{"balance_loss": 0.00278, "n_groups": 4, "num_attention_heads": 2, "head_dim": 128, "rope_theta": 10000.0, "tie_word_embeddings": false, "init_std_o": 0.0, "learning_rate": 0.00205, "lr_head": 0.009, "batch_tokens": 131072, "doc_mask": true, "max_steps": 5053}
Below are experts of layer 5 (counted from 0) of a mixture-of-experts language model. Rows are named router (the router's row for the expert), up (a neuron's input weights, with its number) and show model dimensions 0-255. Each number is 128 + 32 x the weight over its row's rms, rounded and kept within 0 to 255. Numbers have three digits each.
After each expert's rows: a language model's description of what the expert responds to. This comes from a sample of Wikipedia text that the model never trained on.

# expert 41
router:165201154109151186153114162144087179048125147141095134092161101172163095070130139171176129090135136141119113160152120182190142195105117165109172160126144102159123119141150170174082119189163142149104119090123110117153134109156079142136132148136123120148105193099123107133095110166115125116129120122134142107126175016140068152164136170151087190065113098082142154118150166163127143168127155119182192110226116130085199127142132091217116093152099133105142166155143143162152136114153125138135138129156137171159191110134082106166170127142123110108123145183130087135115129161097140156108089117116109143160141101073125094156125063082072181131137145085135138139135115122092119134126132144087122106124132089093176153128128172121127142126082115157105121125082163112230072150100160
up1:172123185158141158096131093122143098123182151169153092152117165132145066134093082120118190143160080165126162213117164137140165115135125089105146172113142182105110138172152093128100178141163128148136165100090135124171138115147161122101113141111066193138173109137156166097102088171215178141100120133124113180145107124120090140144166118129123138159118131121112147175111137087088173100123106136157169129096109225097141183126214110125139099128122129124103216146149115138171139165142153115217138075098205122130104118132117198087147145117144185134145211170122087132130140144084159109148121085143127105132139127139138187122122109116177122105213125162104099162126153162136138178111126159179083116076110123109190166145128118094139102091215122143125138125124096071126107134141126
Plural endings. Plural suffixes and plural nouns or pronouns, such as design-s, varie-ties, Tribut-aries, they, people, members.

# expert 20
router:120164144114125116013141091091065093162131102123150100118121124098198125138129139142166080138123151155129131165172107155115169110076151069108120142140107120143146097126124129092174137124093138138093122195122132127177118163123099116127161153127068090127165128119107112082067128150119133166222120130152124071127085147124135134104067184152114132125079118126141137091122134195055121079124065144098135137152125142091098095109120155165082125071109155127122209126100123092141141148139112151121065152138191106171141138122131114109042075109080148098141157158126145147102089110122109127141201090088174131130165130107190127135160073224135150146150141144104096147126118103126146134062036165116164141156136138117159190135134171137136106159099089084101114115128117154124143152170044
up0:121088109147100113114113143115099166076110120172236127113104087130111133116102205124105082121133068146084062091117123103150130112095114154153104206180096063078129143139144093106126161097138148166099161083093099068107127126154157190103090103131068130153095163095106150195138101091156171123097115157141111139130109108147136161050094146136135142108114118131095142151098177110112095088136119186104153072146147153099100129123129100167074158099134141062134123067127142092178120090131151099149060142162126129110099165101103156104146112099119131171081147105115124122112127142114178223137118164170117103113103130215128153104111117167203054089153104116146118151111112090154115099092124194135126099137161118135162091149156086136194128144143144126099131123174106145103151166044116
Line and section starts. Line breaks and first tokens of new lines, section headings (==, ===) and infobox fields, e.g. Genus, Website, Spouse, Died.

# expert 14
router:121150095161146132172138085137160153141105155186068146108162173134117178140151088143148136141078154145134171128145136107128103229121103088175086111073172130158089151122107154090146094077119166111099215121118089136113149048145173131131105122144121117175105138133160106130093119130121125095095128120165142108112156127078117108141114135126078115106130107182117122116154059120182169126078102115156126177134077109148138127130168137085135131147150117159098123130121129166143088086101113144107153125135177117168115137126147132171160107164089127105133125200130255140182144115165106115111126076115134120096112130065111147108154054179111165155172155136127127121168167097138111102123110083186102082157145128152138089127145163110054114101138101131094115166099174149085150124057047
up0:111139144075103126085120120071121120148126130153148142097120075144119128121099134129141131065183138180164131180084097186143134123108181165170142128141113074137138127163215105067129102154143150133111210132080183173128096112095198170166166129067137169167098133097164075109138136083136117162065069163126149085112119051160072104033146162151099104125069106134158113156187161137112125142101131141128101154103132109123187163133122158126091130204113079190148077182172153188147116127132103161118111080129164147109110066141122129143104147121135100091147132137113121111169128092092092118055119071174146118167108074074126117119109143155160097072136095159119163147125076124109142171130116136097085175158123162125122130106102129138128109164122157155169117098110094130140108107188145
Name-initial capitals. First capital letter or syllable of a personal or organization name after a given name or "of", e.g. Iro, Ilyich, Ludovic.

# expert 38
router:103160107135119096204159103164175175132093165130122131109143154130095160124180143086132076176053166149096164083184133132060145182163137121161112100085143195194051116114094188155149069083100137127108100082099122159172131129162121124114152115093186128181086116169105130162128135097106087110111152129133165114068154138078195114148161121090135168127132134157151118093059084120173167107134183106172112124122096087166121118145149154086130129154078169152130153116137138137122110105113118109088183135153163112106132127172195132121156160161064097151103112135168167157147140121123142088094174123108094123097177158108106137162158079110126141188085165137123077136134125098161071094142136105129111067092178137159066130140109134104097121081119069135092162165049112124114141109151094
up2:117113215069184204101078087118109106147098096142144198124101088131132135132068099133125135143153135138110168140103123139193103090141128122125116143145154144068200095150136110153079113118158151178114179135176137124149067122142203136144150172106172128128121129143104133090137146148132137183085136127166148105165119083124116118121070197174165137170092141127146139145129102109120162185111142112127130168122109171129105123147142070166116177129138112147146144137199130156208136185184132124124130103139115141177117116118106124140088144145152216149134109110057077177107142140117143166166110104168155122140141153136086075115127165121124070015140099131122137096188113138128131191144105180121133168120134119094115188139081141132211097130150133092149171101212138114128169140130159
Leading digits. First digit of numbers in tables, dates and codes, especially 1 and 2, e.g. 2016, 1976, area code 540, scores.

# expert 15
router:081151089145127130189152133150187175132076159167106126078115121105092163167184142063154098159097147143097173120177147110073101161141134100147081101095146162191072151138066183168151114109094123106088102071116109131155090097152134107126141111108179132161102111154115143163087142117133114081100164124145141131103147100072171098158200121108145146122141158148150106090089095107197194142134186103154153130158120088171146131165155170054111100161074195136103170117140118131127110132129114128117181114159153094116099090144181166119188155197061123170109103143156132151124141130152128059119156132098102115097147151121124124153136085128161149185054166130099083139157118107144096097148131075160140052091171116139077106113084124084090120098106104102083141157084104132110180096161121
up0:155121149117127131042138145112162143079120063145139131112102138118127143110127170143152189108183100115155116168145121104181126091138148210147096109136072097079190103106166109117124079189153117183116157178176149114139098115175098176110081162133132134119116136129108148112136150146161162136153153152059113103139117142167108124076148168125117152139141120113123114133186161157123121130080097142103078149165104159132097128161129130123149159138156111131161075158133083062075114135118146090150170104104112138115140172109102114112123163122193104106122117089106112100200113147114068144102022196165108167123164129120105141114097111128134069115108101114125140013073138108120123091168121130146130202137087115107131157118175129129207212116115199167192165146142185129144108120162122
Name-internal fragments. Middle syllables of proper names, especially foreign ones, such as Guadala-ja-ra, Tol-ki-en, Gla-ci-er, plus capital letters and initials.

# expert 9
router:145137125082176089109085129144061135098175161101126155159173065118146108167108097145096159117150125142164157128174138105129144105125077178114112144155083065101117179187145136087141090092090071126066171124066192127089127097136141126131085139159119120065089158136088116113162195087084182108156121097144114134129092133141107122081098128098120163089140127117131043102174117123121111129112139080103108121051144151156158101110121121119116218163106139168163083166120188120150107151121124118128132112135172148137124110138072095081161165137141158080102137148069180133144101129103113134166097181167144156102152180179149059083171109111122074116112115153166185169142117139139163105138133156122141127208133175055162129146136073174142144142174124140126101092190157122159146097146166
up2:121096128128173120118132127154102096148172147139138154155155132127157096142143102129113141066127099108195133138137133049128132118147138125144013160073083193038144136142119087082165091155153152133057113124140164171122073138087112149123133153079075116080101127076120087096182140123172168117149114147125146128136137144187117137144139115089146155098132224144084088132176126187126137129077163155126128120159154099158161089142122094162138133148126163145139097124173128141172126069137121156162065133090104213116149081121044096085121112088138152099150145061126138104166120104102097170132101170141133123136117113104112082115142116120102168097101105135123157190107113165104146112132177178169150157114133098132100135075200082139124064105173111153111130112167178193170135159121086
Prepositions and determiners. Function words like from, between, of, the, a after nouns or verbs, plus compass words near, north, south in geography text.

# expert 17
router:104167128124092114139121114096161189171134093120142113111158153124085169160208193042098153140110144122105141080118094138080069133099107125156206104116170160140100105125079123159170114107127100114152126136075148130135124107109074075152137134137174143126093178134122107129096090097128076191090144101122119111072111156063207110174197106136098140109181031159088105112125111132146175129113160124114120159121114088142129141143131185046132094099103153105132145116131093108176127114134185142079157128129128160124120175092135185110118114164078131135141132195127129190107064180130152082097137093116121153112170106129120144119124132165082167179052135100139108079126148149134111121126116123143129098121199157154085171087157136069154130072115096161093159187087113089111109128122109
up3:165115125106108145050090116139109132133113084223133112133135100108111170157146111095062192102161136200167080147157119153154122110071098142131093117138130073117109086108174062098113178171142146098106156094156177107067105154124127130140169127151116145114113157149128145126137146100122111161060094107142146129156118123096057186135123159128175119087125144157153037132125129119082172111133144178125182122125109157085136132169153146141183198134105072105123140106099094208129116147137100183121123073166098157196078082170128127116174117139157095104215110168095139136132119142162171152121110100135135119138104089106087084145141138133120147145128144118152165121147146050120156151143146132130066138135052156123143120071211143139106110136137149158183128135185136086093076098126158
Digits and spaces. Spaces and first digits opening years, dates and coordinates, like January 2022, COVID-19, 2012, 98°01′50″, and line breaks after headings.

# expert 30
router:084143081150134118196148150134168179129074169173097143102123103108083184157189144073159082153099160143103159134163146120087088146132122111129082111094146174187073126125058180182143095096100125109105089081126105152164080119135139132151153113114180137159111096151113118184090128109130124084101157111170143137114160107058161094147194112090148153115122162148158115095079124112179188141137158112144139121152113085175155126159145168056119083153079179121100156132123119111154116143129140139120201127163145104081087110128193160114183150174057102158104112132173128169130141134158133070111158123104101126098138154118122132165129096138165141181075180114081095147154118102158086080159131096166128057093169104148073096119104113088071103096100099095091146159079110119103182103136101
up0:135040122137158051070082147088165127100217101134150146210125134143128110120124129128138135114160116092117165113151101139131125099115160209126108082143116091114189132128169128128081129141153116147139143152123106133026134151144109137107052101173120160106211119142165126128141122110111127154061129196090084136069082072152081145098120185113129111127077099107194106156132183079087158128131135150134157156182165168104078113109181066154182137117134116113122117086138110099122147139147150111103096122118139107175166147121099111124126144195141147183129128102142120169107121128108082154162091121148147164134152126108157136116084116195129112148168132147113212085109139086138137124081106164153101166142070110102168130161149087122144125143101166119145165167215097111145120067116110
Foreign name fragments. Middle pieces of foreign or unusual proper names, place names and species names, e.g. Calabro, Nazaretov, Longarone, Guillain.

# expert 10
router:132155183184127146085138196138125140081105066110143140111074065143122122133117105124126117140151081103137158127136168164144093072085082130082176104095115154137166132139122107119082099119172153116108156112181144095125073121103154104162125071151123125129137121140204129098173140058059090133224116133140196126122120099186081121135089131145099140147147173135052165140135109120063146123133184073073077145185176154119100114241103139119156131101185147128159124121151205146097142125129155117140093163092089153119173086094167183124146109111123150100073100129104116090125125137179136112133143169106169140164112085110137101116158111092096120119124116158129152126130106209119144107159140146121116142137121080190117157087153141126140086125190169148171116143155098158090114085148174
up3:062218120078123127045177157129108177143149153124139168176117091146143108172092100124131143124149126062098130172120125077138095089170147148098130158089107108119156131124185075128038107119185137169198112121108097121129144042056107110114086098107101114134117136111116104137138145112088142116088113095147143085101128112128149161140177140089129122119134105114161122107142128146148135166119152108101119103172112173065097149159091115144173159082114115143155155125083144082091169134100159130197087143077127200183100089130166136095125149085144122145157096052132126147148101153164185152142116146129135132130169101140112115154126212098148058118120183207146126136129154173098131104079092104143167103114100127153112147181196118173129109154121072104133147155152149151073146134066113
Proper-name word pieces. Letter fragments inside personal names and place names, often in sports tables and squad lists, such as Wil-m-ington, York, Jersey.

# expert 35
router:122129080164096100161203113137156143151112152149119163094160152139111196163196172083100100133051124140095160133160136155090114136141184114126135087094117127195060125107075143118118073075112157133138056116116106145175093133147120164149143083088181100187132117148146152156065160096137125104115159076134141078096148153072174103115171102106143112048160167176079118130100087123188126111106146137175155110127119112149182088128138161099102080176116130147114126093116140094120100139126110107125143157150129087109167127116133131148128136165085167143101103090123214114112119101139121094095199124121096106086199153087123108127163169150120150162054161054169115111115110111118098124111125080166069077132163128138118102130135073111116102093129047121096122166065129104170112103151124
up5:210142099111178078104116180144102090092136085067164072144091161124096135128132144091158161063135092120165112137112109111154140153062124119108124097122045139147153122124152095141116145111196086166213103103189136194096173160155151076151109093102103141110183081117160143141132127126114157165106098102122062177110118110175115075153051139173098101098159123141113121132139135129115115121153069185111113122125122097099095136134148111142115120167159086086055093107202084144148160153071076131154130118061103116056150119140092106144114126095164133096138088133107118131160073090129173118104119121083122138143117129094127090122160123131126112111118115089147142165091086121110205116148134117153146147174115106111126160091135142142212120177120199126125093132130220136114131098083109
Table cell separators. Pipe separators and spaces between numbers in sports and results tables, especially near row ends, plus month names in dates.

# expert 60
router:157109110163138107141209109174120130178129045173073136157111111130087122117093138201157135106032141114119123068160104097122058174112150093170166123095109111107126161168158095144108074122158104113116131130123140093085112182117116127155128080097125069163138153160130117159103142104152099145145155146165094086120104133079133123133128148159106150058126147100090137147131195149077137133138116102100120126055120137151137111063145131163095132124096139179123115168080146078112104094152180143117145171134123047130129143149101146115130129130151160155127128116075192150215150175111168165087127093122140118117153096113124135087145255139092150114079126077051155140087148132085137122068141086143159139171098157123167133122133193131071104133149144143148114139076119146141150123127178
up3:109152169096125165114160195171105075087156137122135116135122140102108134174100194110180096092150097078114100177132163116168095137167132114120126185184118091072153050168174078146128084138181087129082093109155095188090124158083121098110130144157115130160111107080107073120123098126145157122074138138120111139091177085170085195100105160109199102146128131155177157193113179165128118081076124111115104187116141147147126113157081087166130122112169168144075114132135116186128172098175120156155124087121190133088114127158080115127134171159118111126148136150125141058158089099038095125100098146101150157138111115112126161123082131138131088106175150130133137128177150103103122148127096146150167110138059140146150178118111080103170088138110148126155095059159118142171154192127066
Mid-row cell pipes. Pipes separating cells inside table rows, in filmographies, sports and astronomy tables, plus abstract nouns like access, treatment, threat.

# expert 22
router:109158153122168138021101140072136105093135111105162105114068125088136149095097083152098064131142116131110098090122140137113165092101136120108112163168161073123156159112110125125096137147120176170199161157172153120137159096137087129108147151111126155113118189168130154112128140099118168202162063139153115130131091129104134165129074177103107157147100136135158091137158137113070084109222099130082121093170168090115080100144108119137136151131191082132122148042116155165185165120094102112158123086138145152096125183129116078102085089103122155156106131173100035114129132148124095132097169119141171141107116113122133138179118144110156107158195079117143081153151114133123128121094051125118211120077130129074119216127114175182136137184163130140124137100180129098118138137102090
up0:138121115100142182127083160114148195111146142121082100125094118126150114076139101106221166068149082081155091111118108049080152158121159158140136144091144131124118209191125152071133147172163167138158128110084029085129141110103157142172143165078111125132161158096124162166136156099117131141148101109098122136111112106111117148032132085178125173171134095119141117131181145130128098133175174142075159120100182153114146057178146120119111188161203067164142132134110092074171101183142089090209136085178094116105120156132115123071128063079142132113106128135085100169123113154118147110142108169130140067184144084095123175107080130123150128126106130145139116133110099125090135104177062063113145134103134133095144140104121141111127138145122132171109168116137147093144089154120129
Infobox and heading structure. Line breaks, list dashes, bullets, heading markers and infobox field labels such as Preceded, Genus, Personal, Batted, Genre.

# expert 58
router:156088131152089124067119146094109111117125084137203090100110103173136138098131122154109160118179128135093092104120104160152122088087135109052135097190183092124172177102136097124144120115077142122182170144175118101151107110139106148114140158190113147166184153169174104143126123130107148194147054130168126121148042115118167158120124139140108144156143144129146159114172142100083110114175166193084142127108132101153113111129115159159133159082122055134156194060167107119135107077082144084111122174137095112146068176146126104114110186131123184104154117132127138130067178144157133102137157049143173148149113091135136164165109061093099112122131032080145116132135091117128121135118176132104155147108148199112103125151143102067155158139114164106160138069151121106090078189158082
up0:159092143129125122042083103108132072166146081097159154136107097121115102168093180114152237144166068168196140133181110120107100085114054132114143109146148145071110174106181062127141161138166198120102144125103124153068140155146115111152153148152134185145180109140107109179140116139131117183135062103133106112136126125133093115128131154142111058117190137134101129141099119144107100186175118136119125125128151128165130132084087072136108122125113117131152157127164116096128111147102158116144105131030078164137135132135151134106069177079156185083156144151156114133093120156148196119128134167092132112120156098081143118107077116160119222141089081109086151113095084107129105128077121075103181171106110115076126111111143152142159139113101100121105133040137119068115109183148097
Headings and infobox labels. Section heading markers, line breaks, colons and infobox labels such as Preceded, Spouse, History, plus the slash in coordinates.

# expert 40
router:109114146132154128076094042076139116180162071159180126131178161091139102164096151122082118117156143135078101123147077082143161146074139120131106105134167116117113091210179118134128192168127144120127106189089132185099200159121147163086152176087109182109137127049108165118085105165150211128026072125117106181167120130128123108135120091107111081119140156075123153120177157086126131097112040132140122187108123161085157163081128120102114110090156092151154135115118123108177180113150122171132168131147168143131071180117129094183091147114163116151141137162128122125145132116116133162097193102163131126153108148109142151129122123121161075085148112114094146083099124079107109142069106103150123145122127206119148171137085106109133149168127130150168133129139204074105119149112129
up3:097094173109146171079120103140071153160161121164131120068136101152095118142125129099131190164120120152131082166128120109181139045109123067124069133105123113073136143092135096168098130150132043102191097081120121120089205125114119084125152136115155143149112104119113101133151178186163176114125093158102105183178164106158143190117106145103183087108147159127141203147088117092110162105074107136127190117103163121160087141084092087125108117102117055134145177120114168138119118106097095163116139131116127196159118125125085117165106097095165103168156127121134107120124217128079106186106115204132091146159119156137151066137120149105129113132121101146092201095137164121115112147100095091111163178166143131115140146109172114174106147126107127057156104105162090114165139183136210
Mid-word fragments. Middle pieces of longer words split into subwords, such as Vis-it-ing, Impro-ve-ment, interdisci-pl-inary, media-te, Partic-ip-ants.

# expert 63
router:118115157137104188122109134147139112142158107136129102096173105128137088157121103144077120151138140121121097161066121080173115139144171112109160138099117128074154109150157158116111128185130171143178123129122160160108105161177089127196165155137100091200143139084133100133136153188159149190147113113160179117169097122178150175057144131138199125116098199105134133115172132133085153120096103124107094134167107192160168143085139167121149191160129091132150177173135099175125100136070117099171131105134143182105116084125129143119051141195167128126158127134126040163137139133138107158190063098128193148126142085128099137111157096067139182140117113164157110119064072161156156130137107137145147159101106136116190100080089065210133101107190105119113092115147150193103086126149131
up3:176045151158145139071101107059139125116187115160147106087125128167088110153049112099150128163147105079163136160083145144181154130097111120113134086099083164118144160219138140131155130146138146110138108153151111054115123192130134120086145160160125144120149107174139123141153132131177139113133116077182148142116115103102109122068145116146132116148116127192141141162166156103091179057082142148117126218162131206143169104085112144155109148159061095145112146142120148129092149121079118136131115153105156146152169113093095120151114102139126189125118154189107079111164148221096087141131112141097192181123140121110093153112202102199153156113137098138108116161097160149164172106098105157107140209135126098132178121105094110189114130111190145156098154096151086133162097147113173
Mid-word syllables. Middle or ending syllables of long or foreign words, like -ta- in xylopentaose, -ington, -burg, -enberg, -ette.

# expert 61
router:142132090147133130194139109155133178133098131113129170057143124140095152135189160076128143172089138125097196088159172108093103146194149120131159111153128118143074155108063158116135098169127135143120120113102116159167113155113161148127115130066195121162107100159127152160083118110113117080071170124171137085158145139095206133143147121055107154140124099107103133120086110119144141101102170087156121108135130100210136147098136161174116066119138108132100163094105117143097064143147126082096148083179161127141165124173163170137168144123091156137146106194119175158084165124132108082140178168108098137097185095130129063139104084197095107199120152083158087150144155134165070077084146080146109129118150165176101155162107111095111123064162089117112133111088048121139164075109114
up6:132131106130144149122094163162108118140090095143115041139102145129163118110127150144111134116157059185100127083106181090155124171102080098122076141173125097082178123184126059100174140153153049175082132102144133106070127090092092123145095135084141094075121172161147107059137104137134169102143122113081097065213119134132164107104136146113162141149119098118118163172179109094104148162153131134170113126123170160103100197123136101140107156135158116125132135114138103144117076091225073119153105073117091183150129125150129152155097152088132166096147119074085058123129168136167099122126145158163101090195114072174062144123127163080145106109122125080193114134119103132158161167143145157118126142129124142129112169137078139177220084165152152137095104088151101135133144078117130
Digits within numbers. Later digits inside multi-digit numbers, years and money figures, such as 2,6-2-0, 199-0, £1,0-0-0, mostly in tables.

# expert 59
router:090156109139108105153135139149131135056146132125150116139140103183115134139171119073120075122128126119168166097101128095105103116106092066155093146206128158119118121077130159138165148117093120130094198103061128175100152140181158187111115147148091180177065093072118120089095105142100142123128147143148137123093109072128079165134129114149122089139112206130173146128078109112156149117100146153146134140121213156143082112189131126083117078149106134108104118109180129173031129070134134128143127156143129083172078136095115151147133138066149095119154127112081015157116132124151141090171091151108129125142130082192103167127119218080133146135139141175161098081168146173131142155056107165066166130140169134085108101158154111112141100125101177156139169125077141138123116117160107
up3:118145108109178123127139123152176126129146120059176098136080105121203165174145129127102110091139133094134112179113098116170120064140098149135134124080083091111179144118107134092134129169116101176135146154133179149114142108122030102105118144127109170146085116137112121173124178191141140124149109169098087132157144094208064106087094125113160105123167143103200112118169187168141154100161115097125129132117153096106068032079134123182136165174145101106134113149174185150157172122095128131106115095118131122103113128161086114151167105128163098155179130164107157118207160155089112165144092131103139224108077133161150114123148123113078126164093121136109198107127139152094153113178139171119111140230121111062134106128101099122110139104142198105160101128168142130111105153109066
Table header separators. Pipes after table header labels or final cells, and semicolons or digits ending years before line breaks, like Grid | No. | Driver.

# expert 3
router:092134095143096114193162116162190179116091152133105131114143143114097165158188137100133086168063164132091172096167153126060141170156138108148121102102158160176042158100076168142151112093094125117112111094091114132165130107152114138116151110102175133179100112169108146164095119090120104117122156110145166096089154141069178098141225086088129138118139103148131117096036100104193157121128153108184130123150104082177107113134123179100113087156079168127108145114129124133143098126117138115106168117157165092118118124151180139133154146146049121160103099140154172142129133125148141071107168117094100111101165143134112123173144130104134142187084174112120068144147140116154074096151164091131128075126188146160077117133107140079090134076113022120081155158031119135128129101147104
up5:161138101111113127081060136086118131076074107171144146127121113081214088141167099140179162127137100079109075168174138130102062141134118140114096119112104140123178191155137153116113140144161160150130148171131101171108144099126107168144127162112084144138139181104143134106152141133086181066114106133139062087065117167140115175109142135144169108068178163109091145187133107146051137108147104169138075128117119146119099151079150073115202138162128106142139115135143119086211141155104113100163068101114070175125160163173117175119140131126137135108146147169154147135123127128174135089145106232086154125159077118117124132141129115063163137104149080127063079143123200180147135150109156123117115170115143082125153083207143140133125164182151123127076102158095155158118117130100081
Spaces before numbers. Bare space tokens, mostly before digits in tables, date ranges and scores, plus some content words like read, said, historical, wealth.

# expert 53
router:153122133097116108138132114094086094136145123135078133176132121117133160127133200169139155062145106144099096100108176101174198185144124142125129149116065063089177104115117118098137180133167174085089111142132114153093084135119113099112094170107092125080128125130092107097101149148112099154139162151171071104155113124199107196118119149172124121123103101085070062091134081130117097122132076131079072093120120126122155087055144128129128088117064148119133115124126102139110162133116170130176063074064081144080148146060107126201104166080150099116163142146107060128117090091115107157125116141144082112105083156200137138111098101083162104130136109140150114071084097147071105119157090130160118076122115148053161165151104125118178181147094121124087131128130211096095131116095129
up3:182125139129079190115103175084108131126102050095130101067120145173109114156098190177113166115129092138146113142120115117186154091090136160128160163141083114105104160100149113127131107156108129139160155186152153159161070099142172109120120096135109148162123124126118105094173140143121093169155120213163101045114109126154124117061081154104214181128092137085125151100112133184154083100107165126035153084098084187108124096108149162137103093153134171090141139169139138149124111125147136071112101144068129145103107183168147151110182138122101133094203165164117038129111115168126089172093109114126157161146113120170135118058066108084164119131142062130163116127060129101100127179154136134171092115144150144076148127104099140102117176132105164143167134116136128139102163127093100
Romance-like word endings. Vowel-final word pieces in Italian, Spanish or French-looking names and words, like Capo-te, Drum-a-ness, Pi-e-ce, Grana-ino.

# expert 31
router:104121095139132130108118123133154180092134111155146145182140110129126154116174052170152117116162113141158184101070150081159075103122153160124133162129108097134136159099114138100152160186113164106167086117097092110166078107118132213138093128117141137160143102155149156089114142135141162120075089130142117131175136197115126126168163188116163162153170162197103128158168139101182130137119127161131151131126060118124100056115116139162128176120114153179151172086109141125170114101153158118138165083104158117072157109065140122136173141027100163154141083102132192163082103109074141160158072095141146104129051079116102098121141024166153134140109150115109147103132138151109128106125128141087178107156134159124115028125127099132125165101170160178112143163180178137141108130133051
up0:145115167135133150134069128128149124189086116116110107161159057170122145135061060128156149111152079184159135069049108152121143152148141070132097137202112131054142177160186119146133149106133164129134134134175133120157100128072140119085109077132102110133154103068157070142198138124120147116092080140142120176109096132137071169086166132096154103142117145025112131125185154198137112116115132080153162096142100121143115123119082099126127115160064116171067114096140173128095132144129119173131114147118126119091128144126093073119169107100121174141156138122112133120114126145132177142174136146104137148191092125147175037142082158099068131105145140082094098156159065123127083087117174164101143142119136104147150151181126151116169123157147189131187148059148118081124123155176130
Capitalized word openings. First pieces of capitalized words or names after the/of, such as Pro-, Fe, Ver-, plus sentence-initial She, He, It.

# expert 26
router:095095124147094121150124117139163125169118080087088089142191209088122089124147121152126121146157128107177132108132131129104089164091209174085130088130111159126168122213142106106108134114174112120147140113207099117141116117104168131121144120127104070132139179115180074151167107214113098105063144150140088122099068086124165120106161084163147095069094106114139141127138166147114122163066161106134094130088159161112111164132071122157147065141111128121148109113146136090124160068063082123065123110097134179100177099095122114144081177084136045090150113105138066118118136086100109149135124153085139190140057125156139109127071056103098101128093155072143116104156144118101147089109136090125125132164109127172146172189097173127087157159097157120112097146109142109187138095136134
up8:121078127119133109080126143107127130119084090107114126135178190124124118085119091132171160089171150136143134068149110152172106111156128118142145176147082061155157117176147145146117139098126154182125129106131113114097181157108128163173119133090091118114177186145110091089135125132096088110126119077110117131126068058155162132125076157146103129150099073142112183143112123114128081072135125132089118159143164212108166218081136103169146112163186152171148094179086131089140098116169078068102130095091150135139105178168122158164065124098172116110188159121123122141038155177078114126179134140116117133150123134155125082104125071112132084168129133127116136125118153151133183130108099070096156136188041100090136192138156144137119116194151148101085075151121145090175103160080157
Occupation noun endings. Occupation nouns and agent suffixes describing people, like politician, writer, botanist, percussionist, brigadier, plus punctuation ending such descriptions.

# expert 56
router:142113183150071098108138119100159100116164165119159136191117069158115147030091167155174146139143128151188131134127160088111100027097122146086155115120110149107162138117101084152107083122148078157148108125131169131089109142091182092134097087119100174147152124136183161095128126124088141112105177197116067114174177105154112064124151141104104080120145188126117178152105124128119084103185090139093113138131145120147210071167146145131153149098119185122111154125139130111126162126212134113086137120068091135111109113137132057147113136091117134090066159047151105147122089144109075148101103142166106078176072120151168121144129110119090125100160096132134123117139113138109162122061100157126071131186126156078100123082158129117139098144117110065115071102130138071092115148102170
up0:195116183103145180116110079121187162141125095144156152139101153104143117126140180108115152057195098138096105076155123104131091069043117167137124166145153129102139129115125138113133142156112152152156152090136203157162150164142073123096120111227126196157136161076166101157169119128118120188118172064148163133173085126130165109103124084142100116099150136086171138174115147163099122135160126108134085167118170185124135086107090059125162165139131110115154147176174115128139124064151138142133124101153115153134165096122095156232131133148173178188135196092103103152134120140113141208141147095127186114060111124117168160122115106170105111114113143128105157098106159132116121108109101115120182184165113100110158161173100119136127146197142111138113068128163143106189150107098137
Word-ending fragments. Second word pieces completing short words after a first fragment, e.g. Fo-ul, Go-al, Fo-ot, Hask-ell, plus spaces in score tables.

# expert 39
router:129163101157145126100120124132132163105165098116134157113133117120080128135135120188094144155018079142132123098115099123113202172207139118146156093082125135140137115140165108103205084106140105134103161137111134115080113059126175086123138162095157131115118128134153095154134039149141116018222090146166097194125138076105239053118135164113097129083107168106121134137091157114161132168144125119082137118152156128099161151149148153152137151149126114096127165113112118136117145128127135148146092133173136135141125101163113117112173114127091082142129119141120140119122083115065109135143000107121124140144126133170143134094148113087123183121145116156155129128117146157110121133107140115168143125093110097114115115107105068092095161115083137113123150121218129057129067123186122
up1:175106103115102204149109141052102141063175122086111164154127135131150144161137114129172092103124095123113136139135071127142168117131120109179200113125035163132100170087135099092112149183205117153134135120131078080145153120064181136092139184109140149115103094093175114148121137126138146125161161086135146119105102110129143150085050100138113101097103210180142140128170099146111129198164092137141122114120168135082140112135153103078133156126165143121156128122106067060122158127110159096201121091076078183084131093112112129135136074128146138113103167129094111122165147108058112136133120108161164076140144080202128078086150129112117108125132081178114125190109134118128167171135171105128112177116108086066154140139173125089186075168178147137129104115163153122085107153143087
Opening parentheses and brackets. Opening parentheses and brackets after a name or figure, as in Itolizumab (INN and 86/100 (PC), plus spaces after commas before years.

# expert 62
router:131135156110118093099121143140096198098085214136121163108132108099124165133112124097138111151151156096103168064134082134115208137124152125145128117104128119158156133128089133127149086115139138143145131116155131144114155094128103136176119111145118135190104184145091116153146061098124130035147150131127114121176108255145147119140148140169128114146143120103172140103112149130161081114126160131102091121152146137114124133206105118070127102115123110116114136120148151142132120136112109150131147122092133142137114147121136112132125132133166117129142102114143125136092140167130120150165106108130134157114121147124140097119089083165142111111103129145120130128142155123123153093240134099127120117140128123100129126108133116161109169121146128144159141114000152077141125171106169
up2:180088123129102065122161179133131128166096104142153127182121113107137091117101086202119165107142096159188133134141136151156125089106122161059094155168123097164156090116169133155110108141132155224113097093117105087069137117148184132155139125138126104103134139124167117138196120176078133177078163159098072141111142120162126121102055134138125135098059140111142122187101177194072100129136153100146167129158157146147095145168078141169135118147203145113157157139165077144192131142131068113182161110188175126160079140089174107171102077132181155118141104130134099113125086108139106135096107114149164093142129131052083133135114179137104055091110089139111178152135123131175128112149127152148106117160172140066128170090122108100142206125175140128137168139114077100083079129137107
Articles and education prepositions. Mostly "the" after prepositions, plus "from" and "at" in education sentences, e.g. studied at, degree from, earned a.

# expert 51
router:128098114072177136169105099139131138127142158112200133138095153175146113109140125099114150143121068144125138144135111144114030169126094113184209118140134117209136143111141136079181139104133147111163150151098197134127127117098099145118128130166134075160126117194136134147152155108122121178143047135101148153103103126123125137150154164112166088151104091132151152165150099124163130137090175095099146212100178092114139163133201156089112150177162204155086133088093108166174167139136131128099153082088141099151093091160124172097129158179123110168111169140167070100120132125114135093134064072134190118151144108147148050089141160190109131134076130057113125093141142079138124118094105135161125082128138060111088093145149123085143139144171094154105112113140131069091109196104187
up0:240130172121186166131132109122131134060119121110159087210136126178173128126146162162137109109120155139191095171151157103085171077108057123137110166122142140127164152126104143117122169175134200099174136205142162158142158109114119126097121127149145121138176141148114148161107138134158105146128102130148135164113086093172130117108114129137182102148107092108068156174096121150049204153118133106058153165129144138121117118098177082140158140156111083131132112158134070159183170091112122163161167106110104094153119140065145087095132112128130164157132175142108098133157146135133110120177131113105181154137156093105177127069124118179098092029198107143201092157106161111114128102085125153136120152110130136075153124080122104118116186149124126154147116175163118113066148130048148
Year digits and syllables. Digits inside years and dates, like the 0 in 2017 or 2021, plus inner syllables such as -ic- in noticing and Millicent.